config = dict(
    num_hidden_layers=12,
    hidden_size=320,
    n_experts=24,
    experts_per_token=2,
    d_expert=96,
    d_shared_expert=0,
    hidden_act='swiglu',
    moe_layers=[2, 3, 4, 5, 6, 7, 8, 9, 10, 11],
    router_score='softmax',
    normalize_top_k=False,
    routed_scale=2.54,
    balance_loss=0.0126,
    balance_bias=False,
    router_cosine_scale=14.0,
    init_std_router=0.00674,
    lr_router=0.000713,
    num_attention_heads=5,
    num_key_value_heads=1,
    head_dim=64,
    vocab_size=14120,
    norm='rmsnorm',
    norm_place='pre',
    norm_eps=1e-05,
    positions='rope',
    rope_theta=10000.0,
    rope_fraction=1.0,
    qk_norm=False,
    attn_scale=0.125,
    tie_word_embeddings=False,
    parallel_block=False,
    init='normal',
    init_std_qkv=0.0249,
    init_std_o=0.0249,
    init_std_up=0.0249,
    init_std_down=0.0,
    optimizer='muon_variant',
    learning_rate=0.00109,
    weight_decay=0.13,
    lr_head=0.00466,
    max_grad_norm=1.0,
    warmup_steps=200,
    schedule='wsd',
    decay_fraction=0.574,
    decay_shape='cos',
    final_lr_fraction=0.02,
    batch_tokens=32768,
    max_seq_len=1024,
    doc_mask=False,
    train_tokens=281500000,
    max_steps=8591,
    dataset='wikipedia_en',
)
Below are experts of layer 7 (counted from 0) of a mixture-of-experts language model. Rows are named router (the router's row for the expert), gate (a neuron's input weights, with its number), up (a neuron's input weights, with its number) and show model dimensions 80-159. Each number is 128 + 32 x the weight over its row's rms, rounded and kept within 0 to 255. Numbers have three digits each.
Before each expert's rows: a language model's description of what the expert responds to. This comes from a sample of Wikipedia text that the model never trained on.

# expert 8
Foreign name letters
router:118220137126149138072097150117130143139075091107065136163119138140071136113093104135124127121083098160135146170176155053122132106130075125177185120151125090137119152114105133077145158194118084138114081054192133175177051130118115128157132154
gate1:150095134169148117166166096163072164124120114097122190078148087180146138182161163116154076182089139102123144123140136125122151107153174136150163087160139124119061138129115131110154138125120095125128125108146167157077095063185112122134149181
up1:100115122129144128123136126152152167123135122135061088121156134081144150144128122170141131068150095112156150130127072174145195150113047093115084211111139178164088138143192197161098093141142137126139111179170128109131158213109091108159186108
gate2:177131182184146116151093136121151144135116134116132108151079120054188115097088145115123117201111110062134137096163081167124156146150123130155091123159183133097206122133119169105154127139143057140157151131076082126103122151170091118117080086
up2:127144121168069143066108156127132084108093099094144151118129114163131170130133078149120107130121061184141133131111100124122117078120143144182120130116080077076116084100153125111182038160087154071122108163128071126082075093150132196147189080
gate3:119157135159185135156161128135081117133120070086116153151152125123136117126142108091077123134134148154217073151086093121125109165180089150212124171118086143097120144136155113124174125104096175128137136170131158081147160136108185145097104131
up3:086120147151176110126118149130192123145112161132083109102130193122124146140145116137112166178152119162084101098140116135075200103111114089101176059163104120113149090138167127109152190101103088164095107115127043119083118109133125098128055085
gate4:183108141129129172091108115083141128070100144132154086119099151091138111166170150144118084110124147134125109103146076120132140205164145109120115164113119112101069095075128165127116077132116176078196162129065124075188179150141164115127139206
up4:127142074120120142126167151127088157138153091081129084126115153119120118127153123091112185155126111120153156099085169137112074161108110129118095115134115141171169118098091105187108126138088109090165061104120092118103133109162144101186147110
gate5:178149077123159077107116092143140111127103184145111119159137108160162135153096150145178076173167153093129126106161131194139116159023137103152156133095104135115075129160128139079153071137100103138116126064113136101096133124184117161103161137
up5:184137095196136116115124155117153132150115176179146129146147137145103124178115128155142102160117127145175135168145164161128112209136117121101085149164164127135102078082166172143127127102128166166110171070136134124104099090165077106090157124
gate6:154094159217158138109158125141176160143100144150070072175095144145052166079067050120133109177153119130110132116115142097169055132078155133153045176148158127112171106198132112158187127114186173170122103175149133149116152121078137129126119124
up6:059100115158175143144156141135157111156114130115102127158128176135042125137119091098084100084076131096094116119120122137137176179163091077115075132128101099158127161181130107156082137175141077137112137109104168136155086144137104087163122083
gate7:165143155083130135064133170139113076151121100119157136089152152106165102128141144135092149145130121109099166103138102130140105188140105140140088192179128118112045125119132088185105116126142063154176144123109158074153153131104120156143181132
up7:108105139139199071115090138054158106067164099134179097126133060112151063127183137109050131164084140148123123145118096136148102133128083142158120139121130112135091090098098145148142138127053141152107137216085106116096151168144124146152112112
gate8:123086167168142085171096089080129138112083140152122127106123112116078126124105117092146101138138157118147113114177145100160110089096176120188145148188112233112176161198120122109165153135121110117140108205180158131151144194081101122140084084
up8:106102135095155191111165132108163138184153066096173157156171132157163095153139086117092106146119100143143112116070145095111132162133049101131089143070157073146100071140130091148088058114119171100141159123144101127140115108184185126119194185
gate9:136068099117141162105106100052152133159109150143111146145137138127145094132072104134129100170143121081122086133107079178132106145091079105140123144090140157176090184119118148110114096154053158118116187099170145080106096136129075141109111152
up9:147191186137142121106148168133104103129156120160140208151131093152098203089142105157142157069101136155135158172114141100144159078177138175117104175127139056079144131088084151106117109082209162120176123101111144153150152174082170119169143082
gate10:142061132083182134128095101133164150177140144139105174089136118108103158142112171086156085118122086168097132056138141126121201110128165182088139134148157181148170098110130132125113158139116149097044081153085119145156173099128027101073131093
up10:082157106080107151113134081099149149134121121129106121064151110120052193120121160102126116142164112138179134112176148141112136153137102086139130139093165101134163123107101106095181140183157097145118151146154161117193141070103060141131179128
gate11:130195138136128089115149092087099142179174196094086076092155131086114134180179144143171083097086106080101089121144097108128147188121188093077145202092147111101144107162115206132134140125122155178132063119149219206137091129150078135129111164
up11:169069163108133155138066127163137133083166171173136094081089062167210144137127107101131102166157124114167124131093133152129102083160175112147144128156116168091115179095177121106079138130086092070124118140142143097215106079109147133144106095
gate12:127155170147146141038098159152093169156084143177117138137112084118162116178083087190152086152124096135135135167177134103134175054131148153101123115089120107104087120135185123162134040125153119138120093056114090122106071145129098046143084149
up12:113129076119148170116132142092142153135170139156153131137167185075121123085141153112135174175120120183109076126165158097108158091126109101112144069110134108078104148106169109182167140112119122126149166113055058150139142143073121098118081167
gate13:155081088105045076103085131101090123020123139077140162117109152153115157176105172135118103096116121061099131093111132111073171110133136129133115106148175117108084151104164140152134085159086101080098119181119124100106114120153165132100107085
up13:132115141075162142118121123134110138136141129078169135163090139131177135188134128177146013099052169126116111088149069132155208168133156080181144138126172128140068132146138172198142170148168137114109114106157113168077164085124151096094132154
gate14:128163168119133180164120120105097109120170121103136121176153070113061139061171091159177119105150137097142158147155131110170118095075230135092105057196190113080154147146083149087165118117158145128098181077122190122139100086090143071142101120
up14:107140079065130191117133112176137096138107197038099139113172070121120107146111135123143083101123086121145120140078165105145118059097124085160121143162144143200133108102143139121139117087134077134170168200119155130113102097142108086133155136
gate15:158083162151134067069174120176111110105173168155123084163161122127136128075155106076156099178133141062122125148189135072062117107137055126097156095103158189089126151153143150129082123110063154167146159107047116149148036110158188160152174121
up15:119136095105206138103105064073086123135134145145127145137101137162157142133131147109138093132126135152162137160135106113139120151093086094062096152203189135113111116134129104125143147163086058099134171096106132123131163073095081161153120089
gate16:120120099122155103150138135108131161156140158136104092145146147065179164115116072103157185123074104112091091179071167097113130054132134145157134182111207160157124167126107195119132105160101193126179114064064065153129184138139122148126045114
up16:105136117128137121148108147127086117124121135154078167102103106140103116123134122072187151140079083116110129176088141075136138112196068163171109174130141147108080144150144115150087134156090145140163103131110105133166190137140105164131077056
gate17:091097096087155157120110083169108109160149095146095124170150100185142168132199118169159160131152136104141173146096092129175118131122160150084127133035070143139163183104123157205147115143140132159083075152128138164179069173123108146116167130
up17:067179146135064133114130096133106105147115122105093136170095105071138149105138047114140173125112154127147147157141121181143137129122115166152101097107125159045141144167082161150093135148098157074096170113126176092134178167161175108167114140
gate18:148080225152146108165124109114118112063112140114122124114190082110227176085136147149123164152115161080099174116118108140128146124193135138165127143090148141113117146125118131128188143114115172175145171066101105093199028119155171173166084188
up18:099165134110126092127134142082170132172111164112163098105134132140014049127164122151113132129093047113065129138107127086144123103091153104088136100146139161130165116152134125098090105059197057122133118106103110093088134111120138137120111140
gate19:177134042210153153112166166170133131134101181082138107123114128064133094148138134149106141144156154077174164154103109143165157149125092155151131127103083123084129151158154093166068127125145165096080113145129142170084153101177153125148117097
up19:110081142132124074138131120088178122176145163129146137113122165110140161147167128157128137131109143146096106173175081085180139140156155128109156142064165092136147157122140132091176094108170090114165133056130224170158144199123123103185168165
gate20:110122080141128089064153169129156095143111156165127048049069180116134183110106076140092142108138140118095131109069138113135153158127084082183131060137123157075121202132105151139122102178134180094092148159080130201151112117122168174099133094
up20:186159114162101137087056207041164112132141171181126109080116186090098160141103144108144108141050108164108145080089174168131164139149126124176152117186128129062132154103094128070117148186180166128147118103062135104120176143137080143144065117
gate21:134152158140111125132126054156164104059110099139119113164151144115130104141128184103171071126179174173108089155100120082121163081178169139114075075058117208170066121144154154151141173124158085165136103181156125087151121095169123133118162141
up21:087083079110122168073129080064169118177132120130177108157109127130078116157157099148063104054110142114133206129122110122103103157087123124146117154122126087124153112084166138153148077183123135131089116110100093154106087124121109072137139199
gate22:107088147139129166136104133149126131062140145096055050122078104097158110197158212108136116092099155140137196189094134074125145069112138169098129132116114096180137128105101080148099155099114129099128091121213171115123063095183139087099137119
up22:083096111152144101089121139072099160124137175063089121090145148024143103203170160149120151161126168126117155120131117111122153126109124110197166110203141123116138091113078128083152104158161124135146153113143121100070095135121153070161065098
gate23:156101085162146147052231143107137109094115141153115179126113109095117090131136137076140129094220158099138127151154125221147151163087139146138109167216172109073134181123135140112116134174119160122056166125141168148109092157137112113141112073
up23:071110107135089124098146101104052138092126141164154159135154110115123137067095136155179062110201114123109146113128163177155123168126145127080179187185136043164105104150088111178157115198080115099220170128137114098170133147153079137136086091
gate24:126137136146102087134104129144103086107132154065100096140131099158172114112105150135166119162103148128144119202156127088123090124174142113113106114107135050096129074096121156088198095205181191100099098129121118106146122151174113114140144124
up24:115152117132118081155125140063141087169164115097185167090119164157083121147101090093157126179075111176108130132123145166127168153090074086133142140143132120167171068080150202104098088189143110048126137110129182129103172127119136135165127099
gate25:083144134063077163123133120069178137123154110087143093168144179148206155140124147082179149127136106120068118087099153087110162118099096073086112161113112101195139135059107125110106115097106084135126131141070185147127198186113128089114138142
up25:119174167102109166166110116142110166143098110134069080087178167128171131122118109141144111158092068108117070129140101129162135099162084159083090207178175135095175142147121144131114164136113118183096123120076137097121132156148130150097164154
gate26:163133110199093103094123180068078177141133165144077139128137155084114174147062128124156101083124148143120100089143213139092181102119203094141141144111185118252135120140111145161147075147129142101146155142112133210108112134068101132096143106
up26:097142136186057117151144142117110201123142201111152131175121122104124156103117105122101083070094135104111111103162149142161226098079196109150143126138154079137169166119135189155183082143060108084110075146142082154115166092131075149107092124
gate27:163158167117115141107136100138158120102164127143111137088140091094121161123123109176143156155113102111151128095159137174114090151103176101128127058139126200164173193125117182100140159068120081142136192096122150086171038147100121164127161161
up27:107158144101159130142160141149132116129158104146117165140116096088135089184182166076136079086127124123109185123111109094156074182084131184168117195140155107129129188098093174084125136150092094164132148102161165087169105087155172164132073152
gate28:198080181166129117063115172135143104026062151130145124126137156154080163151106167115115175154121054103104114133109123128108102077103074106147136114153104076050141089195168113165102120110085127126118131030111155149099056093175172096183118139
up28:150182145132094118174117129084170111128152159129151150061096132157089147109078162157147127210115067177091138151123127110147141102123116075162145124191142106185130036129161150094115164169109110117143144081182159125074088156134134155143062147
gate29:177131121109126132087131124168137189106092156109072182115108071154143123112110143084128095177141123141103163139128193089147098152095161141132153120126131162083122130092124108114087140102096092106106074130124106047129149121192120109172113103
up29:167083146129112150120113112060099166140118138098098177081126089119144136132138151115118119047124217130155094095125145138143163092154157132138188136129110120101116098188197156171128138126105104157115103127117108134208093109172089078165140120
gate30:078171140084117124124102113093144176135101101168085149165137141171116135105158210155097128148113110152103150098134074092086158148083070158093119175076130098073124126122126149137106150111137109143088030117100108160186167103196132180182143085
up30:140069126143117099081103154192149100164103149076106132170145112145136135136112149131133188148179098166115084146135165087153129153108148087085095168090080080122145153114146107146162162119150177107138134172137132104089169076121119141185095092
gate31:071102131090072159129100097109172075081171099133091152116105147146141171148179075118142144077067121126095188149095124103084108127095150107065128136148159109090089106097180169089128088124106129093144042126163115125122070116164129107102141130
up31:125124136147092113087174076154108141157137118127119126140138126123106136072109137113105109084117130148106133070095132130138084120117196120149153102126077160221173118154121080085157081120082160112178117154146158163103136121065130154080124156
gate32:072157093171110093138148135100089052140128143146105119160148132125118138088162154084117129081057132186137173207122115157049144195160188135092136099080156103092140169137094186164153102162098151127139171102131111118160183160145138142106191150
up32:148136123116089096095133102127136114092110155121166123150136113156157110130160070095106149104096146153120122145155163094101114127156133113120049124164139092177128107152093187089156094169092180156149138140128118097144176091171149118102184141
gate33:208144104118156138080104038111192079109117135181132143146135077119155165139157149149144067055112122174151130173124077094127186109144131092143113189188167049143125139105150081169129120080081159101193125155063153107114126117146132133121100149
up33:085112109158120113173134088116162099168136127105182093174149117087029129132146077111146098113147100137124139126070102099167081115118172147105126093078128085162141136138105152170146147187135126129155045151092135163129106111118108093130146095
gate34:163116097143165118088152159163141151069082194151142151148119182120131107124095089122140075152165094127105042183173099138147156164054131104144153143145144188072181131107156099117103126105176119136090205130124129048108105118144151096125162154
up34:136120119088167108109126143114134151083096167111157077136160116044164120075122112086096132135150061166143079136134143106128138152155126166165131076130097158146152158204145120151133113156150076102135139157147118138155117130074121138152176127
gate35:082146171105115149137152124128176146184136156058127125102140124064083175086073064141169131111106121203127138130084068181166087145126157132077142119154120074149106099174102134132144089105198119153114127129131109138072106113120109119095117138
up35:131150125098119120129096106117096100149093122112141152098102092180217069153143207092130074178045095098108153127116158115137160126119105138120154185122097167152115137121144088134105147196065131120113087124052163135153188107139128140106139121
gate36:126120090127143151155155095158138156086150171136132107096091149185105167175127017108189130138104139134103119166124085132073146139101128121133180123134146146178112147079135119152123131154080082128107115141146109139083115205097162066113092223
up36:154132107163155109143129107145175147110053094142117138057122086091198111158082151173089091085127153101165109068101136174107141100140115130141101165130071164132117113138172106185154100083121124139132181203125113148169122123167105150100145115
gate37:120163086134210098132133142126159155131136123116152127102139192116065148099128174102119135134170105141126108160153114130134115129083170109109155117123096100130146101096112128155110120145167121127145105072161115134139122186117094071098071110
up37:170141189071126138111136129066086173157080125132155115170121121180138160121172110114189020146171084147081125148145173103105107148078078120158133141134060054080170149113124069150103133105099066122091113078118123150134100101129104170116107099
gate38:082100151113107162081112122189125121085121139162128084209145149170120137123175075112092065175149102206146128166113109122114115144138069101133141115120115128126142133089107161155136111085086164161165113114120149068110135139158090135103112067
up38:073152136089159112095147127098132116136149150121117138144132160130094173120118097118112113130113123128162168105154101160123158131095076166099130133076103180110140148162132116083148155153135101166110173123106093125095098178186083168103135249
gate39:133151119101101090157098131086112117128144057118093147119090175110160178076120072034116132103182138100087157182096147131092155119136136146154129152124133108104108082126125067105100139143062144113098117138117085139119144071144154140135131162
up39:090118106121087159123084158135117208158129129166115147157172146154100118095094112072110188175117126130093146166033138082143144120088044183122143120158143106128076140118140084088119150133135108120092129151074149137124167130148134107149103125
gate40:064117175148080141148173137117182125132092171122088101120119134134104174103144108090093108150094156140126164096170109129103134105142178102072107144048106114171147141148126174077125182066030118142152133133108148089136134124137143149136147124
up40:155104108119122121130030158058150094111109092097112184164097138145209105158073202162113101104135092154148095138095094177161128137132123096141133207129150096127103096100080104106179087145126175164088121130139174093173192114093102086118155141
gate41:190132130151180119157126127116165138137134169168068070056116161138137182131072092132165098139126098111148102183133156092111147103173149191154059125177141078161162103148120153147121131107146127184114121137122145139096117090109110118154107152
up41:100122131090132166160145145088174150092152113151089127108109125140102157139138185083075112109124173140161152063134133128139219122113091058145194141120130087127109133164081067120090147070100098134156118077152137083132168140119134178111085127
gate42:069175144123179161109163111116128174140126171112058120131096094128135129131111140108162074094195168173185151151097089125117185109111152111165117154148207138151124115084182165121121130082115069088132162184114111150125138125140066112140098130
up42:117126050135141164101183155150094146151120127170105092142124142120108124098176153133117130138134173130121125075180114152131131103114057159100148096140124143114139180107095140115124106071168126133109186174082149103065116109146150154147173144
gate43:128151126145096196122094088088124136116185174155081140113062105124188120117123121194148108138120116156102086094165111191148214131074120201113130176169098076159147111114106231144122132131153117123175114093163155130119201135201164176159198125
up43:137045121124130078135087145155153136175148100170142131156151093127145155115143178093101149116120179076110091199094103115167102102161159061122137089100120089143140133156083117094075147144133162134150199104129122137163111127166166085164121145
gate44:198110086118172154137161119149089150081094151116146137134161093184187101090084124142210119136163133052189112147090113162140121149143231139125126157127121142156125125097123105093165080124112170120100173105151147093140170093128131107056186138
up44:029145095133161111167163165141054139161125170133107119111123174079165114174151149100063146158126169114157153137108146130158165113128045215192115093131094128167138122120122133187125134130105097159153086128108125089128180078174115066126115198
gate45:138136171119139112113150122149159085094228136086156171126088072110145132131112108108199123123106107178098136156147201105144117150122112164147103170094154127079158113127101102075126123135107138146125090113119091142153186174183123181092118112
up45:174177146125101127070190125142087101100181151161071142176175110158144131081146087093115108163156114165171100130188162148078159097123140108072085091068080088096099146058115129109121155088094122166074119120176073103155131124196120144107142149
gate46:094132160133096119162149167193084173141104141093169111098155121092134095132086111094093083128149149165120118120178147148063109074098126112139122147096133180149183100082109160181127162132117075097093126139116083117199122141126146159066150155
up46:082117102149106073125113097081130134137113191115144089120146149085179128153135125129086143080138109104145129096126123152134158164173136133136175103117117141090045072106184167127169155158089200085128160134147103195088177154103129174159113136
gate47:080129105105120135034084153107135101105129114132121130098067157167146158176114104128122082170198160140086139120147126162177211128084098147133156109110090115104076169089178126122139136124072120110156124135159093124154090174138134141116090093
up47:121171117093134205110129130073117133154134050164158141118122109139141169166143118136141072100132176117110162135103118129102162113096122117154161115182184147101080094107118155098080108126110031075190184090152063117199095172136036043120084116
gate48:137128079111131117081135095115122128111146097111116078144181189115108155143152150138120107123063080150179183093071096140062108156135135144159134168095180153150142143078155128142111155149138119108172148130134126116108125078153124114123135147
up48:085092125103179132103139128114137121118206145056140140117127105085106129075095171100148168130091097135172134129094141083183122116171142128089140164084182135065159091059141098132163167110070082146159158106134154165095140077147131145133147092
gate49:184120109168152140031148087077095120110121120118181072120142181095080088129153116176086080129121141173182092161128128146130038165134114104168116168155128212088148091159124170113121045154160174116136129097136079105102152166159131095144142185
up49:147180152155129098107131122070169113147131111154108115147073165137116154106127148101156130110130124180105086098133139133097091110118128146150098170088152152150159053126166153111182086161148106116170119115075126103112167096096131128111121104
gate50:098098111154112111106191124193147155133123152183186073119144138081117118120114110112163115141111074119113124105121091106134161131158144142138139146172227137185124159145160169154086128113150182091115159129142103128076121069103055117178098121
up50:103128051135112126122140134099130149181119144103163098141140106147148140076146125124115152138143065131138200117166134136140139111116131188100188129114123090189125157149070105156103081107119115087115163143049142081079186126128089117136112099
gate51:080145136092177131121081126157105123113120118144100106132156143068151154143169185131100071105104144123153132134141162093091184190108088149116143157135114124145181141174127117137165178057099153165110177139167129122168146187127166140095174115
up51:172116167160132132108173129199147178155136103118132095174193090099072132144087162142145170129161088112135122120104171081123061158137111161138096123186166075174097161160067115206112143084066186201085155126109137142181136014121171165139120058
gate52:137132167140152113124130182150151134145144076152145164103077116156187079172189100090081135184154121092085150122073096116130146063132124052107128132097201150098130187146155193101116104118087143102073146150122074100157136170129173180079156089
up52:134125182160138085114112147058157119127187116142182120127113148102105067144144133100152137133106085152130152166041112113199131069194132071088103119102157075105117117155138180120117100135084157082082107122102133140168129135128131160086146101
gate53:144145139124131115111108114117104121116117133132040079109095164115153137107137109114097066102144128099101096109104051105075144134141077156162157172145107129122165170124134063104161199078140136137127154174112167102083070115163177176106143116
up53:153122128113139129164133145169127133120155135115190124151172125134125146165116168140123117133112161128160169125167168137165112128099240127099140112103178125166102140147094127156065102124100129097154106094126077104169159122151121099099092170
gate54:103088142098147122129103152145122125107128158119133107157127170106149165150182128183119083075137192107050158131129103073145162111099099072098161141120115129124131106121177121058150194131124120093160164087120107136151119140109158133086091075
up54:100105165122125134095121136158136221123122100132098143142154116145117152109133105150107166131126132058101114142091096122122111126099102111113174126183065125115156081154166100203183127084129125128142186119063120167127138063147165090146138125
gate55:121107175140066100098159094126139113150134125135132132105118108159100137113103097118118054107182130170172157169119067161148096188096133138173144133166164030100074156152130165178140147098087154040101086138162110127157135186212086195097117136
up55:077131118158112152206175095165144131121179126129084107124097113171079115133156148138077117140091153129116243079167124113091118163128101149118092095113152167117168157099075157088158120117087167110151188074130089152069105090119109040111146134
gate56:156161146136159119163089151127222098135151134070112099141169127110088116141144106124118151192111170095140174099121072139152130149120139114108118127115123055135085156156151207133120086134088145090127158171143118112146083101141129104130138115
up56:112091180121149132130126135137084130122064155110111126146090065097137112071166123170100112097144170115129112086180122073063132114136161096144097096070159190130138132124183159086117157144165155119143188133104166134088121104111201129161103161
gate57:146105132195105160181148091126105119084090169104078146107148115096120116182060083154143102127166115185120091174153117111101157131120196128143124139103197120145089148125130143116155115101150175124148156202152147102144087148096121151148076139
up57:117070111164149135169138036099064121129195117123125131149134187126087133168096179096116155186158118131128082187135123114141150090168114100116133179078141175173148161149168147096153120146124183135143138144143164106137115163147156065146145121
gate58:077062163147151178149100168178104147131150147142107102087112158166173093100174144166145082129182119104111131114095154147173085123100102073129140132098131120142164102084112130123117115104144113144153120114131125123118098105143144091105079105
up58:113125113150101137151115141120124088094088127173072123121070184145093087163093139118098110173196136128128135119149145121111105144125141133134144080157101106050145103100100132151127120064128117153137090123207122120123047099164161122109081091
gate59:110183078123148076172152165158121223146138123091095091118123070132159082128150146083108103121110131089128139125142123096147167127070157163132102097086149149115172107093104197103055127097101115056092135118103116129112069126151105159149138090
up59:111122130116167049089113127127115181161128156115148129133114118123153110112075134107188130070151131051128149118140106175104145099129152151178173124086121130194141160117135120161122079114120082146111178126107126163140077173071140183152159092
gate60:144171072100153150130134125114199093129075153097072137099117155138127143121083103122124102149198105094139152216092106140151159105182158138108124140125118109080156158123129120105145114113113133098087069108077155101105160047163105098102136159
up60:185108129164125159189079144094111140140115164126073138115138142132152106173171136106116153132129093050138164188118103080141188142134100104135105144142173145105187126171092123177161171116090130165141180095083155135133166130054111101091143113
gate61:104078136168137186076170061147138105106144109118105113142107095096058163107113106137130091114171146150129107088100143109120158172084113113111067155092150074120177148137155179128168115107118118180109093151110168172112113136101141087124128118
up61:093102145173156086080186180151151171158121144139111122113150128079118140152166146053141122107085079089126140117092095161168165135075138160119066089092113115137195140126132108183179115135198136143161141111061080111164082116139156156103200163
gate62:120117133166129106184194148233141107107123158108156128121124089072174127126054148108131044094085108158163183158123125132139122128098181169159145132133147120134102072161112068161103134104114170117157158153163091156123111139180112090105154188
up62:139075185142081147137101069119115121126132101134104130118125117150119210148154090122109155121194161115113099089140082145143114113150156162135094121154144161114178118137143167082155173115144127122106098145146057061177076132141123132109126129
gate63:140057063206097126146179157139109162133156132189124167177146164070192089121050142161141110073146125102099152128096142193101126118095129126107089168065161133123133143114111167094151119134167173079122102112042115067108193146125146081188171225
up63:134164195177140081105042151095151156122141109082115123057100123160066155181131157126142105162179135133119133107150068085152173157123066084152118145143104117166166122106130073138085141106133111154103121163136165133102030167104125137050135089
gate64:163081101100162114116119097086117191143083081052093094096099129104112094140149128102093121141145124151125126146123165179147104156104078131076117174093159222100129171121169109075171151129135152161106129109137123115209100157112152130093141137
up64:095165152198076115180157150142208102123174117182047172128136111154178167122096158133127118110156107121128050065136114131122093113102178161083136087093135084173142106146104067089136107154133082093135170134163105081038195063140109168136180127
gate65:133175170146120175096091137098129083158115127187159132114111106188149112162097166125146069109123110137159112175142103130092129127155109107124116136090173060174102138090092150136122087139097107141105144152086148184136151156059107112100055111
up65:179121103133088105149185070126159127162130146098167146076136116104157115151111150106098092032124147060079150106095127117070093099139160164068144105167136137079152102115131121155069135191150096163103110094131126196207125082171128176172191159
gate66:134141145157118134113126155114063177136127116169105110093118189134116157134080133148161099163186097166083119078139113077130159164096094063146131083188154174092116081123127161153155137179135076154151138172154127110100110141125087132121146165
up66:142066105113145120118136105122073173110185198091116124035131112133125167117085106132133174162128113129109134090136129118169115130108153166121124115145143187199132062098173067144118149154137095138146120156178127166057141160106136088127150087
gate67:109147156158123120061186104162149104105106132111130146158098125161138195138133127118054123155141131150108129163101101128136156094025192087179140082133131072169079053115082140140094059126112143150103174160107125183126103143203131148099121083
up67:109104099138134131143097199187099157088089077201109132086151095134177117052132179128124126108122141137085113119140165141091145132195040162149171120100165151107119180108120133162116158115101100113147095132134143084125150104094182084166126123
gate68:132176119123109163140123110103104152047098073176043152110159095110114132151109118109066120123090195190096123229087128093091112106072169168159110089179116124129157114101082125096138071113109127147090162155113116097146112157111111113130122114
up68:139104118136156093136157174156154103137104186101148093136108154121148125149174116078149144126183095085083134070214139167148164131130126098121151198112056189114081099162107146130118115142140193093130136108157214100162102138134147170107133132
gate69:088155157143085108105137133143069126150120163090092125071140116143210161137096137111132147134126146156123090140096071083166083083075083140132117144108111129136118130135103194124112109120083124100139087107106112079120136141148041140140166162
up69:127143128127159126072124095157139078069123172160128104144140160174143188124145166088122123169130112120114171120143143131072141155191173129128107140110110143164096120138147097110118164103146078095062103169097088173069123120138174106096154167
gate70:069100138133152100148103150183168149129150150086127133138145137132138170109063065129106146077132083139148164149163092146099147169089109118148132084139086134121111123114149077135140146107153160141099125084142140145172199172107146161151118161
up70:141092181093187102134110117126124134166158124147068179106118117062128115146133110116123145111127113155074120147104087113128103109148088179154173156183132103195102094083085128149106091152112146174117122158072095136100181112166108159135139102
gate71:180139113147094147144148120091103110099170118054142159192120132129182158160114151073168088118104150061165153189065145057143183134065121145059155195074132106140071144158110120186123118094121093110125154090090098104195199207099151151112135075
up71:063156174127097109173119129188159116123154156219147113109106091149155159100134163108096147139150025149077079079087131154145139134137087169173143086095144104118132124070088125146086145150113112113151129122131127154091164118147155161124158125
gate72:109152127165108094116060155103094171112187088095088194107150201159069053160122156119116106138133141077120175086129160140096125097080165154150106155130114117100111162068209174092093071111106094112109102147088111100128120113120152112094100145
up72:153082160085147108087078096119132154107139124138044116114155129117041099178140111164171113124206098103105084093100135096159121108095127127091093127089108134098132157114186119148120114165093135146105107156134111142130108130137144077101119150
gate73:122105201119112138163080114155069146133152130166137146078090083171177124136145122128147147150115079151060113105138052091095063122085094153140124054141130099159154152138089073128115146106130169164107157171079152140117149052137163126138129164
up73:117100184137145124105095123063104115129164168129121100111102131189173124124155108178151124192148070161105106156113170072129120077121109117122161108068105125051136116156112142083146134102141131147177129151168151108146121064134149163141091125
gate74:109182156096120131138181151187111105160138157121123117189150157121134184132141110164103115144208107108073161141164156109125187103117124137139208134140159129126109200135166150124134197152096103151118168137113102167098141142137076133105124088
up74:101116165097146158135140130138110135109118133111121133146131109090173116229123068138161114112168155132146117130152196110128181134149101113079137102065099195131108162098103161133182129165138130093138145103099089093113132102107154150083098094
gate75:056096137118154105112105081133093129168151130182149124117171060158098148106159174119208103138208176092116131124090149106083168136122161124120107071135160146115135150066102163100107097121148133118084128092172121155117189154124137167070128138
up75:125157077108151193127136071130127100157133088156107091138153108133134095129106159118173089106126159120173138151169120101112114166087137119150112128140128143139136148076133133076075072114119174106112106146176090113093125071128103080097135156
gate76:166158121136170103140194144167135147145175059140120071119137092186143172176171174109158020108143098106127142121076118149108109139095100081138122180117124121188149180142168095206109114104134128137124152118118108116150079066061134131132087090
up76:154156093142114093187103091067130079151068181141115166146112201132139111080120130090143162095147156174121104164104151162128125109131163158154165162089131126145189127178113135075104153074147156085168061157122116128133144171151149124107130161
gate77:121137147099131143122160118090134118117145054104132076127103152144096126134069083096133108106123110126069076167149118151143165119118111146103119085100126122102105125190152164094134172204131107092075134171164060111143114147107031159137148125
up77:137132127172174163070203103142178151135123071150174108187111090110085086071163178109146150103097118095120163158078133164130145090141121143111130163125087160101113190116150181124108094160105085110121101156162152169156094066114089169091133119
gate78:191113153117195081186195090118162097090155132058111120153061124154206121148122186122166072051125124121104171110132078051127173063106126123140173119151116094148067122158151094171150132117052140100136134137184138150117107101102133150091117119
up78:151144142111110148041142112188131083092102053155168160156169112125178158161146172136141092112122145087095167105124097144090171140162150087116073115164171108026177177134167152199109142140081116081173111113088112170155183140134119117110119113
gate79:107102056116158086148100128104132118118102138159093128110106201104122165114125118122122056148074176180119132129132154114145077130108125092185130162156104131069157144091118159093106146132074138109115108081169119159128158102158130131079092132
up79:108132099141106174101123139076069119102146130185130124197155149143101163129152102171155106183200094119118133109093195223102184114093153110110136143138168116099175117101132125149092114132158090129108077131093113158100126120091120135124133176
gate80:099113148127106097115100106138090113097135115189129104122082144135116138092083107149145174186146154167119152129102163146069115132072113119196116109145150037079100118136134085137164114243106152161231111090141220172112115131121151166166015155
up80:136093185119157066139147159103159115073093125156177095101043136169094127161075114137169123171129124152091074153106068174128145077125113105128140131173137079122136121139135108069198125145147100104097169108070212168145168140160150149130097076